config.toml
hidden_size = 160
d_expert = 96
balance_bias = true
groups_per_token = 2
norm_place = "pre"
parallel_block = false
optimizer = "adamw"
learning_rate = 0.00197
beta1 = 0.95
lr_head = 0.00924
doc_mask = true
Below are experts of layer 12 (counted from 0) of a mixture-of-experts language model. Rows are named router (the router's row for the expert), gate (a neuron's input weights, with its number), up (a neuron's input weights, with its number) and show model dimensions 0-159. Each number is 500 + 25 x the weight over its row's rms, rounded and kept within 0 to 999. Numbers have three digits each.
After each expert's rows: a language model's description of what the expert responds to. This comes from a sample of Wikipedia text that the model never trained on.

# expert 29
router:499514499515485522461522494490498519473502504506507511505487524553571512518505476488535467508478491512522492461500484460481511486486482488499501488443493492503514481538422474461501468535498508488525467510480562524522518499490516495517474496495538486511516496514590486477474485444500541515478530464536513499538508495473529539469472510450467492518450529502516520528505491485498497468525504460523483480484516524514479494488486467480545516481492478484517470495500489497487535505529477
gate0:493549527512466516510497498488484511515513520497523479477530490489507526477518488495528517486494473485514505501438486478484553499508504508464472494470511513514521502546500515495526491511520549525485512469525494536515520534515525501514474514490466552482545502508517522446512524484501517487475525470504541509516505508549493494440512482488486482457430496483538474502492501499511488516496498490493460519557523524537475487433497495528526417529513535491487515497484481444478504513495498
up0:504517529477487542538468527505485512501505509530488512465497486464520537499502458514498510489479476476514481503468514494486461519546540527522485517467503538485512438514481477476548533473473502569496553540518488457503501507512478483496486513512512443426490444484498512489501514490512527540518512476456501485498497466510525507508556499529486520502492501508541510479473529504453519476480511527487476537481510512521505477489490482521508458466477526503511521483536478500461488509472495
It responds to: Name middles and endings

# expert 0
router:482535472521484540513532507517506489499497485469505498492504537520533511512483519454523483512525478516543520484519497460473547474451445495524499493504529509502453514478453448495482493542496519473506485514495584481519514529467492493523483495514505531526499488537546529497517505455505529533490553448513496516511491497494512528452493544476487476487476494489485491499519451509488487518497502471516466514508496501526504482472509452456493478459500493479518450523489512474464513489536493
gate0:477497498479523520466518513525488489460504525468517503505509503504545524537461551503546496504530546500511530499504512535476546490456483497495485506511517506519484473475500478471457554516505526506533489471528559502511488447498479518530499492504514498480499513525501504458534505486430549500488460485528475468500454530499485500458503535508516483548545474529521473510467464515497521507540485485465527481522476482485491483473491520537468505507486490483469453483519479529502527482492516
up0:515476518485473470464532488500514466549528485524445493473504480511453437523540513512497483496469476459465488510505482477491489518535531523439497510492486497480504546512485482495499492494523487476473482483480447505456513514491499501473507498504476490523511498474503499491434445518524490505497546524515515475514505505474522469522501508478432498493469547514530537522522513515456496510443519534511492563509517517504520493522506477494500528505491517539527529513533529503485529498513480
It responds to: Determiners and possessives

# expert 35
router:504551507495501530474544501511483498502498490479541492483495508520508506550509513483512437487490461509500507482520468463470521490475499467514520482491515511489513516533423478470493469533513479505504481493488531508533520485517514514516483493512540515522513486506561520494506468478475531470479520498498528536532503508511509501495466544441508471458491512535514460522506511504480497512535471457528516483503488496557482483461520437484507523449516516487499472537456477460473484462517510
gate1:549521499490502485468505522499512446471468461491482509510495527504472517537482497533506566517452483500506485513508502521523580477483497504506498548520483497535487502506491495540480492500488491538494465482502499545486496522408478483441538537517488490510495491496506490555487519544510497502518510499507526443504506504488518514521504486481475466551503498491473519458515521479502512537481519519464491535521492499481422503474505468506496503524486511485524470486529488507488488520489503
up1:479491497447490468462492507502511562471531540510498518493520486480579489514529486488483493497525497522521499518480448502538489525504521498512467505484507490465475468463523516516497501519528497491494518492444500462493492528487475492505480525484486512517511489520506496489466504489483458494489517511457492520518476454518501514508483507456565487494567513495496542525498524493514482503431525503487471536465507517540536514505496514517482544475500494485508501518472481444503531499562467
It responds to: Determiners before nouns

# expert 60
router:487555448517494489500515481455476487491535470449507473488511523491494514528528488483514468516519510496534490451513506458467502487467492465514536487502503511472481516521422460512452483499472502498518495511477523513521482459483482533504495509497535518506528490478552507502513504479482506500493532447501504531488470502528512544478487534437482504497512480521507497501518517548489502518505484497535505489531512510540471558458495450458534496505521520493518493496501455483452513499540512
gate1:497502474474509509492480516489432479479505457524489465505431477520535520497496510500485517530463518510546537503503510471513512511509436472522496498492475523511474519509504491490526512492492502482493473489501525506497461496517487473497523446513534501499512537481513469516535497490528504529518557482515503530537489530491444492537490462475535474474524475488485511480501486537520472500466539485491505533535491478505489494539505504498490585500517500530510478505535530512428458523506494
up1:487509554521520513563519519489501505519466466452481487498547469454507521486511492461480531488534480478508529487507517484475492491471505540474517501506473515502483484495488498524506479499451505494515557505549499525477508506513458473525522509503453458489501513538492506493507536511510484493492452469532535469519505456464506527490545482476506523536537446505549497484549485475484508458470512460530531515523486478505440518466523493501509529496496505495504520488490503467482504528518485
It responds to: Table cell separators

# expert 52
router:489546481546502516479514498494498511491501493479525452493500536556502521521517470525505471516500461507475461494536449488486488494453514506534493496492469545493496488511454486513500482542489510493499491489518556541491501504482503485544488495513521509549488497509590531469520494497474508513467502480495499546524458510491500525410478529482540457470488503488501495490487478516489484496498501479509480515547505513498498472502492470498507492480534499438537507507488460499502505545502469
gate1:467543469502502508521516488471479496529539470518500497473518491506487476508464512504451520512507526527499508526555495496503494473455509526534533509465513487510529475500464489506494461526492502485464493538512535501540455489454511500489502515526506504525517549469531507456486496498509511520505515507433480483531505524494466437492494465490552521490467472437501499541554499526505505502504496484483443464548472495500470511498481492498509511483478532496489470492489487511507494528559522
up1:474482476518434541516510474538522534494496513503515507485526506478529531485513495471489495477503527504482507497527468503489536517464474511525531503508487495495485476507523510517484511555483533562455489523491513421543491486471523513498504520443508465536511533477514523487518517468487496473503460488474468479493549540502487507500503497502516459548503506471527493480540459545540497477525516509525501526495502438466465500462509528494524473503470500516471487510477470514489522516510514
It responds to: Letter y pieces

# expert 32
router:478535491557518491474556519541511514487492463462511482525532501491500480478521505481521480509488475543525496476551480486475508525479489512519497529460500499512501495530409454505489525521483487515501508505498549495548502475508509500516484493495479528507508492505588474485507488480467544486486519419488502539512483486500516517467454520493500480449478512478518500501511500524499513491502475470505493494535515525517475489483500459503497497480530524466481467493458469501484513535515521
gate0:514506528500485508509518509489458504488431450506505501509510468509500511491508458453496484488467479487505495476536487539501534506451503562507488528529464488494491466524495550531521503502503501543471557469530487508484484521498534504494506513493480529483462520553531473540474523513485528501488519457466472485465459483520503532492547509485456484495497478456524523555497510497497534536480470492514469510498503515469495465490521538490533494464510530476512498476467485510512485542502481
up0:508517497498473511515549483531516505516490444491545493492500510497518493502488514499509486484505481507490521515495494494498492493467487512492515536490532475500458442507488476537530556465471507553501525455483501527482510463518484520499501475486468526474519477544515490494455474537483527478497499469539489485486481495492497558516523531472495448488504526450524489548496504572506469488492524539505478528484477518491455499467497481575507459456512518510495543475498493519516480487518492
It responds to: Verbs after to/would

# expert 39
router:485524481520504501518566506540480476521495507463533488480512508504530508519496528513481494485508481483528464492538459512479523496480501481516482522486516540482476525506463463477481466503499510482504489485496540499529507525510485527520500549491483508472515468501619496509453498460498496517514509452512512537485485485506516531496475521462500487486500510516510466516478488535470489495501494508522475515519495543498500480433510465474513471449520535494525468465479485463501534528537479
gate1:502521480496463543467529497523463509529508516525508484533498542482452552553512493574458432530501511449519512504508500521448466465531499486525521510490479512511504467503503487496493489499517474511521523471492509541557508505442516501501461502473537513528497474508543499494505501469518517512502513472493493510507488491498515450499481503517507469482478510488554497568485512529511487472473537508493494517481493474542498526501528480484473491515505496531520460469488497465490483506500473
up1:481509503475480520484544491532494494529524486537546515522518520481520524573472509542484478461453523455532487528515509505465473507536510460490496515543501502454471476484491490528514479480494474495556523451443504519511532518497495503473498541493471506469482485475515509523471521485508511492526523473497491502492472498524494493533525495518483527507488505477534491512474511531484462460491533537518511545539515507494487529494527490477459497485513506534517464438491460485486503518476463
It responds to: Infobox field labels

# expert 21
router:473504492473481478489502534529501521498514483497498466501522513491543529514489500511461460504498473500504419492536467456458516468486509490512522492501496494525531522510440465527465515531517504472500477517503547499555523516481502499508478498508537487508511509513613508510504487506497525501485502459499479519476470489498520495477476545482481476464524502517492459490533498524516506462509507493529493514542503511524469510482533479469507544489503501514523485553484479448465500489520518
gate1:532524439481509490490515534478517470470540473523524500489469542495519498482554502542450498503487492518471515493482463494485514492490533466476521482448553518524507545514468490515535503491509527492465455480457521498488456489478513494534561507540472505522492532490496489506547487493517509494480479483489477487505514486478481492501492554516505535465483496535474524532468501528445480490485490524530495473510557499527486464476482480520527478527508486488544475482492492513509533487507483
up1:475494477511479484483522484453544511487497509487481510488485500479492524533501478474517484511543492487512464539512500538551566529487499469506473502525502537531507501526495524471479545522498483521513499492518490501507474522484481509420484513491502515511520460468456508464468514517481535524518488501490522519512530503455547465499481502489527506494526519480554472501491494504462444531512508483484515513502504474446490552506492498469477461500448481531512504483486466557500537534488483
It responds to: Latinate word stems

# expert 10
router:503539474495524499492510511486465523512478500459497491491505513534504493523493484495513473530476487492550493483520475488481520485457481471514561522487520485501486490548474464486497510526527516540505500495496547483513516532470532538519494530540524497519531460500576502492520472466479524508463510457496537503497462497535511520494474505480485494456511511498533490510520507516467524495501462493529514458511510519515501483465487491472498492429494458508480441531445472495466511555503483
gate0:506494488512539503538532491544470499523498503496521496529516474533496479547483464507500507527539554461527552477479521523520513493498534438464519520508537501529481503513483482523496492498469507470509481510470554480486515477467527513529539517469454480547487473546509473514539519526497496511471507496491498473485480536529495497480514488490504503468484505426479511547468484522484502497535473498492530491519515498480491524467469516480524473470484484480484474502461468483461534495473463
up0:528518479503512488526505471533497488535474539525517520490460512507495507459509505549493515516488507510547546464510487507543499499429504512488494471510530523510481476502486498487485479517485511485494487498506548502493483457489522529484528483492500561485478524459517509551538525509463523537468528473472488449485488506494481527485506462466490525490492466487459512521463524486442515511528491484445478489489450462516513464544493524507517479496513496521508465523488505528547497490469533
It responds to: Mid-word "ad" pieces

# expert 4
router:479528460518532515497538528518502498500486505453488480488527522501513538519548525483491492487520481517535496483512524489493546481465499485512487490489502541507437528497432512492470522539475478496527508494482560487505501494516495537497497521485530488507503509518621476464504486482463520507456523439513490507479515492529504511491504506469464487467509487491524510501461443534501483490526487506533480475516500474514517507487500472456530501455510486484489501511470514507507475504486497
gate1:502481489502512479483485459495509557512515535503468512486478535513513508478454533493544529523489491504514483507502463541510529510502526491520486534485490475485509497488441474512518509476519499515508494500484516490483468452471463501525492571513515524516571532524493489462519466484472472505487454492534544520477476504491462498502501519500524484545485495487508496498473536508496462529499507488511464458489506498580517469550445469496520488540511510531476465490474514504514509499494473
up1:518466515515518476457505515515495532516478498479503481430497539500516496463555478519514512504508537516496524510500487520478508509505504465513471513434469530500510487516523499508472482448508513505487513505507521499508497480514482509496472485504507410488453539479493492465536523525462491479514502497512507529517503508502551527479488504469513478514516521523509499487499465492510548497536501509563503453505452480462543524462490562516498517480484453498518531487527543517504502472488500
It responds to: Sports word stems

# expert 26
router:501525488518516517511508517521475507490484495465532490488508503489535540507502517502500485498508476498472507487522477497461518493455518503487485498455524529473498494495429473490491516541497501494534497529497507502513512515477466538518490518542488502524528484503618480506509491454502541532472518437496516534476491440494516500502466509462494463494463494492526509500495525522498506496508503488551515505513517532549465523480469465508495490463533488477495454515521472456464472524513503
gate0:534495485540422467490484526500469495516488493531408517516533508473533450525548482483501507487508525491500503517479500520499502524478507518491505521465479519460527487469513492493522482530496459491470482497467494474480497502478497493482572476488526500553506493502512506526510526470502463451492540478504500499521508494470485505504463492500499495497493502503520512509512507507494510550483506505467453531497507478549527479503499471497519488480468451485531489560496513520488525546486559
up0:479504475518469522486521511500493489518474518515536509473475487490489479508469528505525508505482447481511490544489475479493500506473513491496531462523529506515501443517522455501477482524516457566481552497528503517518484530501512518491477528476496488489493521508517520466505488485491535498520521504486494498517519514537519463466509509485555489485500551514518506533436495462523485510522466512544448471445488520455470540530489490464485496494507509470487475457490478471551524481542468
It responds to: Digits in measurements

# expert 55
router:477556460530522513528511521491506498481505514476526467482505492475511503532500511506498436451512488519503499535528486486455515486473474484550564502450485508522499502491447486461497483510477509492542495475462536535481492506475501517505484502508524533523512499504592530500497448458499501482488537466503494518512527514490487537503463526444482514486484500502475489517519478481501525468511472489533487477539531492523492502481498505519467496498499510501506495506473471497457561520518530
gate4:475539480503526536512484492534490510543544499508520478509504480522479523508475537496495481458507492476488487558512492505476527491489483530527511502481535552522519491509472485455507492521472485485515491506488495513530477576563512564517469485516500539516514528490517518459534484494505497475450505471484477522539478539487484498475517482444504521497493496476522490534438482536471522475518501507451520489483530519492471474492480489494518452509474475497512468497546508478480520477494487
up4:542515477495532494489494544523474493498489475535495420486457503525502515487465534535481467484497498456537539517465495510493484513494538474519494544498452519484517484512459499499497498481486509530512478530467513479519519500508521511480496488541477561509545449526477518506517499477506491524451499490556484531489518485456513520477507472463523522490486525478488519451456507559520479491462502498506522507504533539481500507473483499520519474503529462488528457511519504501504525487530501
It responds to: Syllables ic, se, de

# expert 61
router:468494517507522487501527515481511498489540477512470482524480487495510522543521468488488455464490450528534510509526489528484523518447492508506503504485504522504472515503435455466489494557466450532542478477510552514525500514480487520514473511457475514532516473480603506519507517486512520492468531457497512536502476515531516496476497561447475487514469507476495487534508498496502491510500478468532506496516525504482444502491492481484522524485522497503518475499477478505503503495505522
gate0:475494499512486507467529470484519526507509491517481540544523518501540467482485524522479490526491511513520519464536478527483501488491530525512486526483501576514534490479491451465480527479480457523513504494538501482494460506522537464492492466483531530524479468477518496538520508466474486474494517459485510547507478533514540467493478514491540459466453518457501471540523503503515525456501493474529464514472486482483510490526527495499498514502547544476478507520517491487496472554535517
up0:486522487487483481537488473487488517484495509555503508508479465536497498509511505518515483479488519517437522525536519494525484458475474479467520506523509454499509524519507526512498471497541520473474482544505473525519477499458489514518520517508475496511497479546466470493524509511556543528520481505537479516500533476493487542509500487478513526508558586471473512501475524460485501515491520509481523537482526530458486485503508460456492450487508468514496490474514479498490509457441509
It responds to: Verb-initial stems

# expert 19
router:504529500508507524511525500498474540507479479480508460470547526499510495514465464454520488493533476492527481520549504478489514458501462480505531475481527504508476493510463485495450518529469474491503469480485555530538519520492511498468520523487533511502495500474576509478488493482471504510479497442491492537529509490486513549465477554448497487474492507482511498502524482528489513527507477519534505503505550501545463475474482487503509511441533517479524493529493483482449474517535488
gate1:492523519534509462528510500472463484542490476498501498514520492512490494494496550483514504486517524513464489496480499517493513493509439469496507481501490489513502491462469492503464496516488517518463523532496513534510497565488494550502475459517463500551475554530491546531519506512504477516505542523475450466502495496488489476511510444564543498498481515457515526471492520489540557474530507499539507501517525509454497489502522474467530460454508502457482507507531523504464483499481503
up1:488498476569508502465467511533521485464515471520521502527445554472498480492506483505487462490567465550533487510493522516498527534490570453499515499498487490506555496528512517504487499497499536491478474480476500483495542486487485509513499485522487506486479473505499490467500508459483513512505488509514523478494513479480516462521493517434507490488527520515534488565504485505442453521500515436496471492536503495518506512548493485499477523511504517528501505506486456499503472479520462
It responds to: Section breaks and modals

# expert 36
router:477554485517515502497498506510505527519494464476486462518521502510497516513523504522474479473519446510527473493549479493471494505489455490508484506502495517469464543542442492485498493503463472478534498471476526513545519503473509520543448510507537526520526460529597473502514502485470536533462526452483514517497502474536492471504488497451468493493515522490509467493489514501485505538525503483533474482499501487534480461516518488494517505493537486468532516475490468473508507519540507
gate0:518525525493515452486496496440521517507475507484521492507464487504482535476474498535482522516479429489502500513513523475477497479506521514512478495480505496560509514486488498522523500534489491545510478479434538504509513515480509566503491505506470507523501506466517477515527491455524499490483461471509490475532523437537532504490505511471528489454516479479483455518479533519481506468497506537450521509534550515478498492528451488485494538506522525523513477548509487475492497515555505
up0:473469466520479492516535512533486497479522490538475525524506527501525527528495552498449526509506500467514509489508521496524515489509494523526516518480505550456517471485531489503511459464495480483514510546525493476510502500442499439464530514488548541506504486515505506508522561522488469523481507458507462489491483499508505533496470505453516466541505481498474538489476515517529492479465513494509480560468502493462514513481525510532479467508479486481480479475516499473495538442453475
It responds to: Short word beginnings

# expert 6
router:489555453547496543505542538517485524485498484460515502523504486500520535502510504483477469486511488490500499466509483512526521485462487534503527509468504516521461507520456483471487542508501513463537478511458530515487508459488479523512484473492528494544513520504619502483518487485511509470485510436494510511532535518496531499477468494462460451480511502482502490509530487509510491488530513454507521458482512515479471520499509481499497494468521504527521512516482462471493526506492470
gate1:490532441538500481561541496500478487493502546475503485512514520527474497480494558475482481502482482562508499483520465479524484478488521529536545561483523505526433515499507489498464518484513527460538497511480513495489461526477496502483533526526491501542500543493515521522541460478510487521513500478501471478500503519492514543509476483510483489475464529558497506551478500514515496494536494494492486448472506512456545512479464484489506466501516471523499524503519503479476511506474488
up1:505528484516557506499494483496458534521528499542510486517510511511506491499500510545495435459472497516473488471537495491500448494478513494485494503517543523466541449462524484514509477503498556461509454520468507487467473516467515543512514541525515521511523468455530522512538521506508488515501451484492487477507500491474516513506505503503498500505478508534480518526513536525534526524493484420505464459506527452512513482509474456516530498475540483518510506475526477482510492508525484
It responds to: Place-name openers

# expert 12
router:483523457523507480506545518502505506508529481486498482464485478488517534533520475489512487518498437507537515495555506481492520485473489487495515497477508518484494521472477468480488488546533515511485501503496588522525514479502500491503448517496527504476515507496575505515496496467524499498477540462529516507485473500485511504480474502500506499481491487496511474544493497467495496496539492519530538464492527487520494485479443455484527519430529518477517474547454460522439489515514504
gate1:487498464510520474476470491485523519512496484497487495536515519477557545511532474477522468510482470475508462497514509508469534531514512474512460484548450513493471504451481486564468457539501501499502538443486499509510511510522489532511481511486513490522478511513512490508497501515486518483488485461534500477532491535490528508470471522457513507510562464497525509475504479492492515476469532526491520523515506507477523478518471483488495460530537439554484465544524454504495527530495488
up1:486461543548540482494525490474547500491490520478483517485542536483530497476516509477522475468515489529512443498509480480522551540513529530505498485513524514489495463466501485483503489500509484522455507532497536455521516481489522505488483467506492468552488505485491475477466513498501480468480527462504486481551505482489561490497481478491484483527492447483490491466508462496542505460523520507514501550488515517482541484496505502511498449496472466509524490560471497481484534539497545
It responds to: Agent noun endings

# expert 34
router:484521474466443510510533507495507512530495483442511482491515506510514526519504498517501469496520480552515484485504445473503513488461461486512505485515490527508491564531430492520502513513518511519526497507503557482552505485520497523500486522502505461512482496511590521504497519467498513492471523448526474483553527480482488507486498535454489516464501450493491489472538500470478516519501482479526490498515523508514482456500521482477526513464538500494515477496497444500464493537511497
gate0:544507469472451482519506481495517521511539516524484469496512512506492508529475477546446503494508497479521472496529508516491469483485507488481496480481519527469525536519493481478478522491532474490493456494483521490467499541490456503517542499483521477481529488500497511495511510523476530466482552515480512490530466506543487520514488547448567524471482501534491506519490581503499470542480463512464476486452522514498470493513508471479489539488526507492529470500509484505521504515545443
up0:508501547502533530479442494477458503481471503499524510504504551492521496524507501467489473529499519508504483538485528503517485484548531479511486483491443474468541445452509496489503462534501495512510547512514480485519485513466475507471521510490500534537508495466525552491439524480512461513491480503526511485498465484506502471515524459495495476511486519510565500497481520515518481471502532474507500524493481434497488523502533503516489503546517486486477505532495467491485465450552523
It responds to: P-stems and hyphens